config = dict(
    moe_layers=[0, 1, 2, 3, 4, 5, 6, 7, 8, 9, 10, 11, 12],
    vocab_size=12287,
    norm_place='pre',
    init_std_qkv=0.0425,
    init_std_o=0.00834,
    lr=0.00873,
    decay_shape='linear',
    doc_mask=True,
)
Below are experts of layer 9 (counted from 0) of a mixture-of-experts language model. Rows are named router (the router's row for the expert), gate (a neuron's input weights, with its number), up (a neuron's input weights, with its number), down (a neuron's output weights, with its number) and show model dimensions 0-191. Each number is 500 + 25 x the weight over its row's rms, rounded and kept within 0 to 999. Numbers have three digits each.
Before each expert's rows: a language model's description of what the expert responds to; "comes before" lists some tokens at least twice as common just after its tokens as in all text. This comes from a sample of Wikipedia text that the model never trained on. Tokens count by the router's weight.

# expert 46
Opening parentheses after names introducing acronyms or ages, such as "(CJIS)", "(age 46)", plus brackets, "^{" and "_{" in formulas.
comes before: "1", "2", "born", "S", "3", "M"
router:487520462450489490532493518491463486481478526535474541459510519532498518513515525472530514490540541533540546489549480464510511481487481488509465509520507480461531499517586497478524524489499503551509494500490488507516483486511492514491501414506449479464528499526474464518479500530508478484522455504487502490496467517491503493509499487482522509543518491425492490505504479450526523489461544500496503521492529488490494515522492509518515507481525502528486483492532480508580486487487539528466494510501499465473495516501512471486511503512474491467481465506530557491482499490507512516
gate1:552472439521491534511474529524501495485501485494494538570499514460506504489524547523482488507531487512487485497519511497496549504500472507528489490459452506534502490493545433525489475543518465505516489500494488484525526524536467501495536502464470489480500500524478462487489497481534509484493516503466459470559492496520500499504467493464454475496498513443515487508468455471498493502453479523502475507536509494467492533521514551519488461504470508502477527489517500495548509529483494507495507526496487527536525505512487551487486515523506518533509474500481521441475481542485475462
up1:462515501455556512505522518468520501454524490509515484487511505472481500538510530510502504501508490534505469527498506546494480499525485498503517474486497472486521499510483489522488542487426489499489518513513458524494452472511485506500474490505543531501510498523499470471473527499515527530517504539466521464548441492505479535511484488497495488504474532519539534497493475475549542562522508506495509480539500484461489486500513477526467485498522538494545500444462559479453482508482512483506514508515489551562507529517471498489495491475516497517480532489498504492526510530508548443
down1:461513533488490504479523529524511475556509485490499494518521498480491534495496483506484530505503495544451498486471477467484503566507537512486545467487520524505540503506459493516374545529482493503501467514525510519465482513548550523489510533501458482486505540491495521490502524505477495505480510510521515508495495467508546522505492462485464489512520475487542489516528507490497480466468464485495507504530501545492537478504485483500517498444527518491516508486476492516477511471511519514459501492522473512484491546496506440541500506463499513500521526491543502475505527502530521477

# expert 54
Prepositions and linking words after a verb or noun, mostly of, to, with, by, for, such as attempts to, sunk by.
comes before: " the", " a", " be", " his", " an", " their"
router:488481488492512495507494478520519552494532543500498526556499496514498519449475491502490511524503461486462491524476491526525529491470520507478564462508505510469486513500502451503501508494479513460477539539485520471486536528509473537543523544460485518518481495446486488499515486518443497519522515484531479544505503495542511502501491526537488523511494481525566491494477485485485497480523504497466487536510515532513504472495505523502503488504532517502498488494503538459508522448527526470512451480555539466487492454501529485484508516525518516546510526554473501501525432501486509478
gate0:536487491498511515494507474485522508516506580501477507499507522508492478482488487502465512515483515445482565488483489474475463493451475463465570451517503508566500529509494540531520494518486479497508523504483476468480520465491503473464491468421494509503486510486477488486504546507487487511473509498502488486490465503489510543516497542506510479493446491487528457506518438478502489517532526519509498484528473493536468496485517502519502512482489469521468477506474549487519545503529535486500476496519463493491515479466532532512514484521520510511494537525506502526543477524442488514
up0:518514478488463524503513470466480503494515455510512526493503521475512480520511531515477450476505569512517543524512526492462476493555529529484455536506506476507479464492507499493481485501476513487520539516473503505494524520503513504513499451502470522475458501483495494509540557474514488515557490470506538482468485497468486471493483492496538516505483500528490504485527552541519510463505482485506524476507496486482527476463500448538491492540471466453551534504505488472499472521468470503477467508508535489515528515500532543515528520500481522470515435471518495484518541539542494493
down0:507508498526456544476505494465511535503505536493460482494507471500511512481453496499477510482513508485512552511541500468506494488512506512540538525505480484462499504508454489510410467489506484514455509529493470464479527463530477508423499495517523480518483538531502477420503504512492517492500487533503479513512493507520523502486495469476492480489466509510512514519490482490477511508527533489476524519491459472502498498464502512461483541466449527504491520487486546490495522471482503521491512482524485508467566508480534500512501481474480509515454551523485483539457547479474514483

# expert 39
Indefinite articles a/an and small function words after is, as, with, on, plus approximately, nearly, almost before quantities.
comes before: " ", " the", " a", " one", " two", " an"
router:518531551520523481501473491455508512501467499469497498514483474494485500507482504494504485527518464482483483481489488527513509519514471502464498511507513500502490536482523556544524539509460436515476498519526523477505493488540542493466507513491492516516492464499474492512477518548474505560514511516479523474547525469504514493496517511523500494532465479483504498531490494553487518515495497478450546493468511522501486515487486524520556473483517480490474474527535504468490525484486556510487476497519547415541453541536511484469518495496538494506482519462474503502504466499539555495
gate0:529522464514512502464446517490531480528447460514497480483492501482514519491524538466490498491479487505507528503452482500492507493518525504504533489524536550512517507493554505511505488509494485510478495491468491451486518472537525501493509501476509521529491484482532466498520527503570490488463543501471512488488484523510524482470537477556557514506470478515537486484534510538469522471527471499501465485486505533514500495499498552530555531448509497431511478510505513504518487447491513517482497501505542491504519482453488498539521494530532497472500494537514500511490496442549470509
up0:516507505524461568501520511504470509500513501459507518512569489536488503499477487511536532554473473535535510496535541487496513464475495519481515499492504514445504474480479470511474528495496523469507530514458454528481551541515505424506520509514501517484518512517502519540506504510515525526509510499452475476548509512551481477462479505472456496509508508487502507534543492481521482470452522533509483464497532488489506489493492523504496492480470469454494494484485518505519488535506474493501525505527475527522515524533481501485509471505474497496509470456482485448485534523434508522
down0:508482502521500476465488524473499470466529509525457504485487494515476518471476531528477504496506513531529474472443470494506472525526505525544446521497536496510515498541523527457474481521425523516516462547468514479515484500483515490569474480450516483502473530464507523497460488467515542468536473514515498508457483543482455549511504506461497489478526491519487467500482471520480547512514514477472475488537495517542509488504512514490515517503521497502478484484494524511472494508489451490485500521501543508493471515492480517515514496466554533488481527505503475497511457485489498553